python train.py --routed_scale=4.0 --router_bias=true --rope_fraction=1.0 --init="normal" --lr=0.00444 --lr_mult_o=0.949 --final_lr_fraction=0.1
Below are experts of layer 8 (counted from 0) of a mixture-of-experts language model. Rows are named router (the router's row for the expert), gate (a neuron's input weights, with its number), up (a neuron's input weights, with its number) and show model dimensions 0-191. Each number is 500 + 40 x the weight over its row's rms, rounded and kept within 0 to 999. Numbers have three digits each.
Before each expert's rows: "comes after" lists some tokens at least twice as common just before its tokens as in all text. This comes from a sample of Wikipedia text that the model never trained on. Tokens count by the router's weight.

# expert 9
comes after: " |", ",", ";", " ", ":", " 1"
router:468537546490450545521438522455443456494501470550538557538491450498466523508511495511458547533450511487565468460547512559483480450523503536546561524549538558444447506518514442497520481524481496503464567479448485540573553451452467434516456494553435455510542551540537423425491523459531537448548508485485493561527535553434558537548506491462465434471462523516480552488475469517474528457578481513526505468495547534451511543471512460464522591459423464514546525551449479540464500454459520496481536485537480481572571500536511447545542555575564477506458434558451550474483526526532569461
gate0:560527457464478473528505444522513521518399424428556456531514474509424586447448531485440529507552514554531487528514449495504516483494564538520512567565494547451518456534471456467512488557566492520524536468461494537480475484448442492542511483522454547506456442447454444454512505492507425486525447539536485467528502501536489484537503470537487525546455432515486437455479546528500485462487474511462568513471490465378483533424398522524499497578487516491574496416443431528491488502495484540458510530467544496504549494472436494409573510563483551502485488499454536514485538548554503477
up0:581532485561491523507478499438469565548509475502513559438581446536383545443468543418540582462535507497555495476517544527505522469428495521499542528558446552467504434467493448508506490537557505463531540489540528532482549537457477462590493500583498494480507505575418469533468502533495426480498461460467410489521496509448494445542495479468472547499506491515507474500546569487507531515510553539451558482452491493530517517474423507511464530563491505466562510550525485556493503508475503493454492592447459483539527422479437544434507494503469493456425544454514453482480447537556477490
gate1:462484474552556467546487538525464518445460429446618511559545496500507532550593516502456477553516476476526505546454523494529529436457511455519522521506394499441519467511572509438498442490582563512462501417506508545551544578486536421524492488478509479512527474521472606483500526537531489512445535474553486517512526606496436428454495468484476548539504494514470487518501510491452474493489453451506453529479529484462578479442517474474480516462438506560468460572459472466483586450510530572465557507448471467438503455530464498525510496443538470493514525541540484483488470547542472492
up1:514589510537527499522539494577508486481511543454504578502493508537504516543557434585455493536508505465494496506525460494481585556613480498481501540528568434503559524498527560514516532555521452527601509484414555492526432440461514549503515502522561448507497516466494473469486452535481518491518483527443512513518536570467461569579399547529469444517526503505488484500518514437489477444537609582521576500446493543481472480476503504526501536568544503489550398564508502495440444512513468530494494485505528565426534522510532493474507475531470540494507509563485449513465465474494504449
gate2:504486549434504486502428462529502512548530430458511472485528535497546560460504517440507564575558573501514507434489554542482509507479536524453485467484504473538491466490506530493446443492551529493499511412470516511501491457582539492506400532472499477458553496424491433472467522527484512513502508551412553495565453402501516429572595494497547527419487447487466493461489476528469473474515492430534476578432496499464518533517508387509459445488524482463510437429485514546443541565493534513459560509530496493555498516574508517494497480542525534474575448529496494496530526568445511494
up2:468466509567500554547514486511483454512463531521479514487526544562546531542514562435520475472495524510506444540479539435450501455458487466582495517498453539548486474480566463510532473480558445453450457538497521496521502492568556516541512509451446473556488535562536513510532457500509553536581524549466472452501497492497466510514520515477478486522616476594525580500510499462375480505493409500502485485493551453468472530463563491493467446464566516513521498499432520460493461466566515547595536429539492549559516438433489522475511486524470447542490558468593468580484467516462538497
gate3:480537479513527455457446528466542501472578418504523493520493507483502475523458479501468560527464472511535473511453517578553554396484541554543486457531565470507516526489497503496500517575546520575514462500566471457481453476542542568502550514391510444454502511476503502505487478507511516447567419464538448572522449514490446493517502465517459418510439503487515457522532443502515469468511512475448523505505510507446494466504547526446469464475616531451497444441513465560545511523551519628505498578569501488524433439416495480520463558475511435504555546500478518523478500540473487481
up3:476456589469476485481529426500445473547457494527505475477519527460443492453529518503496427465506482504468512450520513458459525484515529429504499532456460506501509459566566498529480445519561483494535475502516478533532528561500538522481510489505520429524493579525604448507450457518503502435531519489449511447472526491472510479542553502404446558448579430521508447526511465459509548475440427563477507492540547510568431469420589587510513471557551519512592454547484505465488484486492537453487504522444454474442486525435516494487500446556501471496447510419548423446483521534493453503
gate4:464424536495468501525500449470579507507485482537469562554530432441519539514569508475500443489476531490507421466504555491373470507541510538477559454539487460495434426479546452522426458526505501442451461461471500499554543488478576536434546559474449557552471542519482488496512477498475476555615485541525560467427494490509481504528553485502477544517579509497453513497499475502481480492460451506474454515462523539465452523502464577468553527469512492546429489518465485535456534514492553512518466442448480523417513476437468539486533446524522475563432475466486506480439507576459431523
up4:469507491493490495533468467507497509456432503548541487409490449496553579475493531461526577441489465488517491458469438480466484436503543457470540479560506447512465519511557412509479510514507464407454475468541468439496569454528562531492534510484514482535468451485501551558531502518443481452449444508450550496541456506487552504566532470513535599465490431558521446452532559461468521485422472508462551461485503463459517419465485418527462478458473532517491521500560425470502445560514505526445437494473468437494570504415535562469500484523488500493428430455455479497553530503517512471

# expert 5
comes after: "\n", " |", "|", " ", " Win", " Al"
router:457540539495462563508455517459441435479506468551547562518499447487486532512502503505466532516439532468577467475539529540473467439514503529551564555549530573469443520511519461519526492528467490514471567471448486536560553451464478429518474484570435457524544554527541428421475536463536556456552510497490517549524545545440559551562509491459458427460459536514495548484483463515477531451555481531543503464489550534457495541478519447457511581473435456532546538554453474528479514461455539488487529495538475478574570515538498445534541561559561464511452448556464540476489531528523560480
gate0:473527462509461471547456438512517533497404461495622487546476464517469517460442504478481498491518553537498527444529462549514429486513527474477518546530567478463509475538580444506530490558470562510469470464514521486500466465491507479551554508477507514526487468436478419441475524520447438464571466570557452498512526556548464507473495493501486522531456449496490497467466537526603462475457482471442572520499476493383485571444468534495511486552504525492596514481518491508527510557476577484411538570494499527491528580540442530430526513575466484506489537529496495519448453574515485506
up0:573510516530491587529474456462425558535476465525550553437511494576425535420489489499468516434516458539537507511492549528476547507467500457486469541546545489494446486475472463452480500493535532445555524480541536502487536521464487511604559566552525499499473556565451528476501497470541426440516444507528421490534511556473541474485514447442438594533526507559429522519495530467512520497470543521468543555464531501500544429439473536491491484544458516479569525547502498484481504527430593445512503586541448507501507494508534550481514556551492431464492522501496455503424500542537471564
gate1:462496519501508460495517516465494521461489456438550483553513504480527513530572544497488512480523488491466472467450591426542503520435514420439501528539452501432539379535570516480525533501504564581509508495507489537483624574515532452566531480530485506503518468500544570504464490436530529471504481505553501487514460543474489429479470480490492482501514492547461475500533515504537454473556482449524509447445555428438469504476481469468523534515398527524441470528420497470549459489548553533451570570523482469474472505437529502574498539442546433499598533507477497486438519556533516518
up1:515575538505480533562540503543499415547505524462498592468491511459510519558478499553541489537514558438458505525486461522467553542552469524493497529542586454448478526466481497545544423619513482513579492523449416512529458493462478493485431595558512460557543498548448484479505485547451567478535542455462525477493500502497448542551469487539512504517533504446482506486516504502504540441555564502432503593479465491436501555515468532518505543483532521470519418491531452524514509540456463544469472510468590511480505502586517464550448481478491562449481509500537519538432491515448500422
gate2:504459551447538455520430474483468467544537488479484519502525509509467554528465467484520530538558516427486518458516509513496502466488464538478502470540506529559501554457590529467535440526532537586564468470504463492469512472523498533479416453497495540464512452400478454472407540494557468514494527551430528505532397386538516513559556507485489554446478535449441467526490578500426480515498551514512463569504453564461530574480461459481508500512495440484499472477466522520439564565417515550490498481530484500576514530553575449510487458480536523457507473554456492544464533503489511450
up2:523546497546509485555529455477418521522515510581501495477536528492533554546522534469513487466498574450504442539489571401472551450422449484532492459500481494536470508476539493472543518472548445542516470500504466535492486432513566495547559510467420435549481484562538498501524479479506465561532545476469450498521517486473522540469512488492471517462592507577504541499507472478435532459528451503484471454524527419464530561526545531532463525528547529495459484425486466502523517482568469557511510466498489577505485435452479455494495527495542443552480519438581516637434482447572513572
gate3:470494545546482452483476505502495461524550451528510538489537473484485556528448520528500488522448442519516480532467522601533533419478532521548465550593610496578500570493522508479524513557564596557505491557542510471471475486554514552492523474419542463482459502477525511525471508537506512430517452496511446524510494533514446455575490450520533421494452513599500474525450501556573487510538505538494474491472512523414475420533542486455484475480635496468510463518470470521470477491576474578518498525522498480515449479438540480516495486488586453453545525515450476467563490472486498482
up3:495505591492473509496498411502442486546503473523493486504494512471507547496529558495520457442483474483476514527510523507482497455484560462465471561426468511528522491499503594452504539523567474496463450514568494478457503525427522522502468463519477438487507521527599489529531421503493515495502531515480512472564586485490554491574572523538434535497526477481538452469506464454557530489497473593430512469524557518588481489393564591514534497513542568487620466524474433472477485501538546442519478457486493479465494557460513501506486426526505434465467499417475457467480490532455475428
gate4:460420498458458523535492445411489489533475540532519562525541444448486535495531501446486467480536538485492413501436506499433477489552480556480545488493467488484481434502541523577478459545488496408372538492465501500476522467519576580512532550499514565531528484467533434422530525507474441525548467564549541494437553487535441507513509485541466571481569491495449506488534459556506469482478479538449502517512521512451477474509447554522501536473512454476431478493503521478503476514492522485497403415494489524463575534473493484473527410517488514524429407547418529494503444517474495489
up4:525527517440488473461512465507511489477513487552506511467597407522530577498486564529499558415477456491506442472461462467491457489446461414493535433524566496552414451514524497534457544557512446458451508474479504490480496498579522515516481504453500484521474567479490525597578454471413458371506479520464547509512499488521491552548508461537524522478540499525459455458502545533566423448451459536470501511507505466417469446532484503489505466438492487464491514488550509511477441522520449532459454492440472452487565561397495477514526474535457481483455488511477491489584505525517545478

# expert 11
comes after: " the", ":", " National", " United", " 0", " km"
router:460491562489504515550476533529446457442527503512523504515502437582485514521538492522469491548534510445534439520478527531487500475517413521520564434534472542508550480528534452553466459475540468572502498530442492542520520472492516452523435441541443439528542540522516420468494539454556580486504521550431501541504549524478551513553518542506454420492451553468505518453506432576426468476582478512551480467514504518474550510491540478481489606480490454511507560565476492495522472497473568463509540485530499415575524613468469476510553533497498513520495374487497518443504543492527511496
gate0:539556450469431465540435477523496556535387464453534487475417506564463549479513501528474501537521520551500535501522464517540493552539515515509540493582585488560509473548520447471468517509487494515444520479526524476523489487502486509512546476509527499559479489406491491439540517484504441493601453481543470520473526486556500494495550432485499504521458461514538485410523530514498490450499401488472506544490481466463501537455449596474532520532493533551578489459497438466583494574474553426511514553507463459502573617547517490463542478591545516520488496540489537476510541552496532533
up0:469509501557461581526454549483509553522513469481558449449460481526429541546487569415449521471511492511509497449532541542555505422477455507431514444533540522489474480445455486476518426477528486458543549546510505552530556554489521577528518500573494487482510507567430513466523447496553467460497409506532489479475462516449504464519439480477522584514553460537474525454527532443464499540463495438487474516506538500493563477509451520511486509641507478524606467567510511470466464511428544480477471554504457492569524390484545560473546507503496427509495480483477500500494469526506473497
gate1:498448483472532497511479547507507555445465437486548476521517462513549499562562514475425489494467451479525510560488562434515477477413515485495524542530470562460530474547519547488498484497494517543471460442485469581490600541443518475585444490502543505480552448524471624542510526501444473571475482460555398478514479561467511518534442448527492477474521484492446457476538527494541460490508431467524522501496491450440551472434504557536511484517449481495504491594516479515587498528505546516470501576466446556485482426466480512517465524487586490481511527485509442472409564511534454520
up1:573597488533569545510506511529470443498433552529461597452542474520473461517487488542518493533535509519439500519447524560522564537540466576545505521513549412544484522451524498505532482536479506499576506507495519480542404498491508531534426565469504442492495488491472461452517449549503569508515453508465551526457487549464413514546471482519466439537497475500451453459518502469527530422575524522488604493530525490455506484573524529494492521538577478493462495532521502542439411527486468552483451502494473551468510495452512447527497523546576576424494493560505436535504485514438496483
gate2:553467522418518458574435457469447443513515508441489524519527498585502577480545534451496560585473542480494544429541486513462440488492474529408498476546521457472508514476535514508481426528543505544513487528466567515482486508536478517528462478529539549506499488420481407543411559550530504436499519510444549489529452415496493516541564524475491510476496533447460436486509532539468510482513496476473444544478485477431543494503505432492466487502508458419428531499478488544458518529484498532443521521530468534547496502518492477463513518426529602468518436541432528436576539556441483497
up2:501502494519496443536517431467444456535489558559519483520527522515493464504500477448502520445532540541502566562532522454425499416443446453531484491501484499498497506494562474482520490473551433530525461598501605516514465497578509504567482511474519469572527531513510454525432490506481518542517595502496488496464486462439494554526506512502520444469660505521537535522488465479441497445526473532495433500477554507466509552523604553556511517499474527469480513492487506455504511440563478543500556501507467553539435468437424494500520435529470439452427496453554475475442501486550514543
gate3:472515546574521441449497485502499413522584494439475511515473542483512503512508529507515476547471479521432515584504442531531554434457560631527461513582559492449520562487496455507540451574538522508502521517524498497542484444525531545502487490502554449466448513464483488529488437505478477489548501499540478527466425483521446553535499493572486454524492477494526508520506459552550487482542496536434464488472464513377552462528570436507495501498558463422535502529537452571516470503579526558574464517453539541517476471462487480573549476470574516475504531514479524440523503575520469505
up3:495507573538468529494554483502519532585473506482503532559403497461537556458538619434481499511472515494512470472517501416515538468443511490478498530436440600525526467544504536435469467506511487478526471502538512487474488547413509595498482550516469423541485587549500489514460522545449465485497565483485552503480522534463554479510541549513439508459546442494463498508557559436526559555487471553494528519499524568534474494485523546476542454572503543529509472513485480461487529491442501538510529483456510475430490514415540515527491518575506459554439504484574476453445522529596487528
gate4:454461507553533467522515481469480497465525493537512550517471416436534588479535514480512439495548457473497445423472487493475560486523448507447503480567514484553479465497518511575520490496511501446423527443465535505483514494525562531415600630455455501503480484477577488486539527461460470524584450576603514505422496513458493513533535455522515492567528559506412505500516475519505522507491462558493509531484506468478471458537524503467511538558501457547439520493535500494536477460470483521570437428457487514527484572414476513468550458504519540559413458494499542488460490521468495499
up4:479441468478486489542523496531505493472444495543540504438459479488422599485533496515515556503489423482567467520476472543464501452508430450498581427552488469514498538551594510541490552461521485466477468461456515478461575461552562484467533504507457485578453472495497541557512448475438465487462485502479550490473545454459500538564487454511501541502520494497484426424557487475496513436447476511461540515461497448512491382581470482481527470480494575480474544502546423507461418553485460520420478415467474460475578525446456525459472481546530465478497503474487508492537560533488505473

# expert 12
comes after: " of", " in", " to", " for", " the", " with"
router:501492462431481499463447549419465498468516482492484537568526496567510498515545479481468457521524546418544435487576527564451510483517531512514502506531504529518538520548481490543563415534513423547444577488475449522508507418494472464582391456495461449508535555462492486497473518443540528464557562502486490525549513554492517501534458480453469459512464552487458566447515454546490508491508452524573532420509545472502465538471545422532541577446496465524527522546476454547458535449477569540468527457443480467497538574508470450530515520522535445447487449497463560480511533521559510521
gate0:503534459477433499517458500483491496507357467444486472514540526524521526446509537455432484505505525518437506471532450493493471533465503546522550526560528490484515487513502525524455467525508557524472508447501527494462472423434406483562583552500500545540472482402489525465478449510540413473519441558555480500513516498554457431562472473494495532597488437523560477466513557495472458426525511494465520502492485515432449594426439557492442514457549519465550489479507499525520490565478510547423528543557507499480555544519503496417516475541452493514463528507483442513463519558524550522
up0:503444527520527538540466562461426559478492596489508485469538499511460512407506517450447520496509528534557539517511491513535486483499538442533535535499543459474514484534395474523515513528513446435570489523586547410445561505501465434531533536578506452473492574530488475470505547408501399514545485519485494481554477479522483489536559477395435533479513497543477540486490540497479502499519519470467519474461548462509482560473407514461502496580484458465539507489461498489460524493451578547466530576451479462540501478484486512496575522522537463461499559450529481566453537548559488514
gate1:437513547510497504509585496515499547458474470481589439490463463477506566511572523491485545489519518542463501506486538456518478475521484458460480503527453538405552465517571540457511520491477514577499493425485481587500556567474491448519545480547527471553498505475549564508459513496496476461529432465569516488511581501453462447475465447554507509454545473525487413453497589541549494520551507485556591528495548442477480453459494488579494461577472506498468435528466437456554490503511610520470466499507437464485502515479515450491440536451531478532543484480514397485475501474531524523
up1:535553489494520496516534512524478515521513515501484587515503537494473510521505496525501494479447595491450522465477486531466555562478492496495498547478527469505502486420531510553535501578537479429534474536439507530508477493580496428550424484417564485481538541558492480443509431455498470497505545498485521496501494547439502483536429588467510523487460484509544478465561534522523519411605508519410493475511515445469481502539446587536545517471552515490493526601475504547442411482510427585464539498472511484538531423549520479549405522547513568513472493531479501557467469486499452460
gate2:535491523463530426482362459466481513495499460470529549487483483514529498515523471442458582548422509420525517456494488495485481508496503503381501466489483521502515593504538516482458409561581553517513515517492523528479422485527461507455488524501464563487536455465468425552454504548532478529490548452472512482587458439522560490490524484445535457482502511443422470506521515497468523519464502483492479545457522494479544592481508433557515487496514465429531512476537482578499510620443528549484477535576469432559532494518507540461499502486559481438492490488436534495484550490489518516
up2:466473522514487453434460473439447519526465524512493429457564474490540483511530453448471463443443548487516469547464510498495581440446497451505444470473467483563491468477499479477495475491596456511568542547509472496497494500539508555494540468492433456555501449534485422518463476483456513536555527503449504531504537464486567509501479499492521486503566500544504573525494433478392555499496422531497515445455491484465474543470537460491479488443507493486516522490497456538596517512579442617503485490513391531460498362432512529486500445476474418518493516495542513501494501486555518540
gate3:463529516636458447469494522469469469470506496514488534495443516437559460554421513532530464494493424508502512485513483515580475451472542542495412527588549418486480563500506459510517501511554585512459472496502435483456581442527505545525498455500537471499488456494533486548478532446484479492521468467486471581490486499480477448526525494518467442531522561538520520516483535526546470468513534469514451506485448493476521520524514521508460471445574519524577464495444412514489585527566569521494445501525538475459511420413495456486501489559578519442552533542464483501561588535514496495
up3:499419549517478488504555496547509512514517413514525522539449433482496510526560559526477478500513505507489507446475522467457554454503525476520529509432492565508529493450447593522555518505523500499524437436500513512507497533467572497481574512486466463517576509531556526486550431538534512466511529475503545474624489437419477472503540513458489514481529453454469541490562495448490553520492489520496522457512607518502477435405598560474554479489491547506458440451559506475504527515503473471509450558447416441507548493530562451498501412534445516456484490516518481522438423533506535491
gate4:480484486455544506564515545531479485526472508509493540621533492450555559485548529474450457480489490450448503493436515455449508543539468529547486477541438468481423457518566471582505432480556525475402527480559469511518542517507578566450524591516439477510476499478574491445498516545476542534578493483502504513486515548591451490504546554546468507524526505497476483485467491510541489490493539548475460499459476514486509513492496496433474519439493522533436510543557490461500503510471493505531468414550498527460513579493453498467564441489508528559420498500470428422399516545454450544
up4:494493503475521546492543490525440471441503472562556496508534464429500559514548498450485591475459461506479493517481395562536481505478476469454549537584466481543471541499521477474468555498529481518498449462495495488468575462549546551451547551497420458499424499503398570468563495538441519486499461489480541525504444529540477533554475540524522529497466484517483494453543552524531455483436502464461547502514496483449500487536514436482502402406489506507470590502547565492485414548527447509477467447486481469485562500399453505428500464544486488440441502490490464461532493551476460529

# expert 8
comes after: " the", " |", " The", " (", " a", "The"
router:473540547505449542502434523466465453473498465541534547530478460502491532522498517521474534520454515473565481469549533543474478446522512532552581543548543567470459516502510463517519482519478505506470553482448468537563570446456472411522478471546436454530542555543541422426477536451540559460554517493487531567527553535431547536550510495452469427469469547517478556481482467520464524458586477532541500469511551526456499556469515452460525582475419455526539518549451470541474519459465529483475533481523473475565564501538507440543557555567552470494460449542446549504482529545519549471
gate0:538495483495430491572467505520557524517390431487513486555531523529447571455524508474459478511545540515427530491506512500558511495538475552496588535551575483504530446497494455519524430508473502512482513529518428446537510494473469446570503557511470578572447475425470518463513546501488470469520517501553540449556515483558419509501524474476544504583479442519520492469494497545511409514483444513494545477481522462382512603494473508523488482494474491503551526443481471526578536506471501452458605479512547521441474507546476497435581537541506508482506472492491485468454578532496525513
up0:477498489548492519496478545444514517577543547501559533468527464499405466403473564481494525479533492535552490469543534546496493495465507472460509489554530564429467455454433493527509452497476505437539495506564505491485578551468437493523498556622461491503507539575417541497519521455505459437495426469470466543530461529455566480540502489429482544508528500509523506476480499489520525499512531492466542518410484513542517477486447505541429495576471532441564481437490529512478525535494553507451525539540426479503528472502563578440546500536486483428469470515524504456430411551522466547
gate1:505441533505540437455490567457489501493467452450562474500529536457455507483589541539418471459467470546513481501447549496519539547425515484476503533484379497438573457490574477451506472505528502547488481480509497536511550554476535452551457516523489526552511452504515563491466484503510476485482491486546468467489444565501445480489459426510501493517475494495437418473536550495491449597547441450475506463416524465455477545493490542459478542488420512544463461565411522507527548518536535525517529513475388465514519467481548460520519549421524481508539529473413502540446494521541501520
up1:524577515472483496498508452477520518525490558477467642501566526496505439525477483544578440519525540462455488461540539485493516570573540553543468495554615452515575549494481530548518470558485492510545556524445497505481449495443484463507460519506537488520567447492516511454494450546481576495481458475464529529440543506426437518585477533569447434467466491481527468496492514463520483449540542505474544509466499450500469459546472492516580542527558477514493460547564473535546486545486437501479454547520538531404456495459491458510478526528506551446476561523502461535475439514536528498
gate2:536434497433515474480388468515463510565533481433452455496524508457558574521542465493522538517550536509567486445495541503501520481510510503488531475497482475517478509478505499546555412524509521470509463421468589519530472503502521505512433469420523537487584432432496473466486581558492521543501503517504595516561395441578531470500545509487504543462518540458458503505523467492476486496530502499488460560426464460464532547529430381476436463517497437506446445482476486543468517534465492539478513506516449460555513486583510481503481514503530564454500436488443493506493562516479559490
up2:423455496525470482547451444440427579573489528572522449500550497561531545492468502486519496436519575499512480536480486408449514446450502444553502511532498553500499483463545495495458497489522425468561468520521472532481439544544550521477543511463424437527517565503527500537484442555488531555530582570464506484577515415505465534518534461468456471504613463527515556506480505491441513454486442484469442486464486435453476544524578467505519513488544521509473513476464448481447490498551486535505491469525483589516520468425525546503519468558520475519522564478546500533507472523572543508
gate3:451530509540509425469479519474538451470540473477522511514527508486520522549464518502522554507464438463527497508451498487517546398452503565519460505572539486539466546487550482556506500603582554514458418469574462471496490490523514517515469481481491470529495526472512505572451413546498511397507473486451463551500456499527391505528491426515450468509447499548523485534496448538536502500530494496516466485450526460435498418523520500492461438535617479445571447467477488587549514528581506531532495564544481450533498457490491529539473544484593468446529507528481506496569501508517520472
up3:526549571463470531539564473508466482523499451484459416477527510452491545524489525489458500501503496476545469486473450543482528509493538516434449488474476573591516518596530506472486505464583476498501485538466522464484555580464543530445534467567488430465490482585523519505473436566475506497482554434468555471471494555432508489518532528487460553470543499497524468520497512467499577527433494562495484498491521522547512508423569543467513500514486531562601448524533452495457560540520541421515502533496453494440436550398548512541489518553464517529500447425504411530454529508499469533
gate4:457407495421491456548534498479470533563530484536491522565494408504507538498555497430507450447564488500463382513506547466528471519535478542455496488550479516477480480509505527546433486512480446447397530443454430481475539509510508520479523561447429477502519525515581493452448508504502486534557510534513552498428518488546491502521540465498510513485539488503459531492547487489467511495499509572518492565501496511486483566529489510426506568489556484535427477459493541486481491490499512542613494459438547541543561572458449529425549449476539542546465418502493504537432499570490442509
up4:490476514463495453507495473574492466442535476502581505436555447497528555497512498496554575459495494490608452448457463461538468490444520507492547496571431461559470500520556459502500522597528500466496499468528506494425562481514552519499520551512527495536475495456489515581504510576478477441511487513457549505532499520480517491573550455526546542467494503536517425491479490475511482523474460506473526562550493453430472428540521493471543439452456501471496520499521421512442382577545487507422421493496512459488517589446431511428492462488474458487524467557457445508535498535502446491

# expert 10
comes after: ".", "-", " and", "==", " that", " ="
router:436563535525487553508482550498482477478436420554532536513498470546451554429439549473501453548487483489520503505501492596472436441506505503456542511508538511460543456513471471470556491499515492546550539442441481570539542461484513433501478536502446477513548544539643457461398498450520536443536473497486526536504499548471548554547517453491437450442431554515503505518511500553454483504564499532533558509529517500438485520483501492500546535431444469557543615515466500525504498519455478451481569440500428501533466433482492438531533506503515462510497476513488520455537550530469521518
gate0:545579485457442505543501445512541547581405510457531484466485526518444591445488507478460456491538561465517516502510488537477532505488545548495507534632548563506503511557477468523474503488460481566469470475448498505512493462419481479547526540533510461540474438492481470454477442478522450429529447496550452487498560517503458579495530458527456514540484434468546443464505507552550466468504502478441542509518537474405466555492404490545547488485462497506465446489464481511534499535487486469449550514433495504557547501579473525464559514611513539453478482518478499498530494559540502555
up0:529555455509516552516527487499467518573466525488528533406472505536431550469475524506495517448492505504555491544480513560467548522414511525491497506594468521434484495490464436474548463510465497392507532495454557494501593502470486467539499563527496469543474495555420518526480456448549448568485492495493476538564489543445497449516565457440458562502504466501475527456478565514422545465523537454390528535463535445540526485477458490482557476555439506470539495523478534534501528564441532471456481558450498505519480539493484593486546532561511428435491468463510588462506499518491490505
gate1:463525451541494429534525443445471509482506456452554431493507506462546558483522455440499477522469526438440504415458528522532477471421529528479544529573523500513565520543541440512535496508488540553483459509519484567464561545518477427559468516549508519571553440507550549533411531527507524520467433393530490516492453501453489499505479530538431481467497523588531477544519554540481461543537547517488523464465575436450510480467434482488481537547472559468465467515415494457543530536511559521459565551497399448495524479498525495542473542455514468526556531533473498537482486515473515516
up1:502584524497498499420545537548479470555523522515526597509526518561479466510541514571528471552463595550481451489479464444531593593561457509491476520466581438476498495479506516485498424533545484522525525564402480460509485476455498470492500505509451431548548465547439476511464450551506488447492465522501465516437549552408527535539420434515515484499501505463483485461572461525534471495491530521459517462490438500490476477536540536530554450498506518473491463538538438543539483505498407502534454457473529499460503504567532472503449513521493587460440486540464466496477478553542447462
gate2:508437559441542465499471453504492504513519424499496594513533461490533546463544482461496510521513530438525537455490544553463441531503492475455427485490546491490508514428471494467478399472578550516495523455500468467540492449578513531559412519464498547538549438420484458472398522560515495486474519482467532494541405447508467438566530432525475522450479531441478522556522513536485493507512530481516419607449422559483534496540464409485456487492527499448505483466489481529467557525424519526486536541492448512551507519525468469480474468456545544486486501517461505498544516548466533535
up2:496475522561525473565476460509418535520478538564491474473603517503499518502532485477524482456480578449524544556454520454500541461488463451599498479471545494522477512457518452482480484480539453594472511518491479527501493454530537555532489540501397427513554473521515515504440538501468532509542569519455477471525459446502464471501548470467507485460598536537460561533487505466419477500481417497482449462465503497461503582511588548536511488508539564534456517441470506479498441454528474554493516486544460540536477436400492485545557445557466426491514555519552478523461469498537530556
gate3:543508497538489431500504499464511497502558455501490542493510525453493565545458573484523478563443522448504466498482500509502594406455489569556538495533570495466511556490517478537504487589609509534537442514527494523447505481481588544522477562448525566446443483443468476569472510497493516441539474475535483537488387518474455501480475508523469468501527520569490545455485493499503493519482459470465483473442485484477512489536520461476482519539627491510472497497506494604494501492539493539510545548520438469545425469495539487592477519453568464441567508538493458465591500503477543471
up3:480519553434537476540565493483434532466467476401494490458430472436465509530524531565489425463469461483523474480503500469455448575474522527463517563483522519551551490535517505509489530496486496480521453496534493556448492554467526529497502461555500426512535511527527507522521421517494553442518545496544551487501508577459523520533516525491479553448619461549544538485543521491482525523467532609476504442501496486560534503465607568504502543529512576567548468529454480470534522469440467508462510512481448471426502584505502507580518494574492392444507484422490484519514512505468515478
gate4:417427544438470490492518484464470508525433502571539553561516452451496587499569504497515428471476470425462450556499498444452402531552522537456534498535523513574472485515540490522516451461536515441467551476553498511476481515506568536514528597482454485517473490491565476498475534458494446540542471467505513442493516492523459456539498512530408524500508541525426559530567492513491514553441524521475498481476511501443466526490509516466578560441549403544485492457527478514552477486491499518602459454483532523461473500530436462477580474535523484530484468448517481455436428518465489523
up4:484522506445514512510504494546466553483506528475520517462567465497530573477493473517535542473436435481549486461484422479484433427489513465434568491547448454577454521473570436500517484500557514489530579473489505485459507472549588549493505550455511451540497462560490551543511537395464452470509469521460507476492549522476451519512505487583481557479529540550457484526548526518500536503468464495483543576533530523446414494538504398488516455450479482514534502477574560459454439582517461488479443486548497476483534583448429527450492494523465444515476441459491494465519461539566509493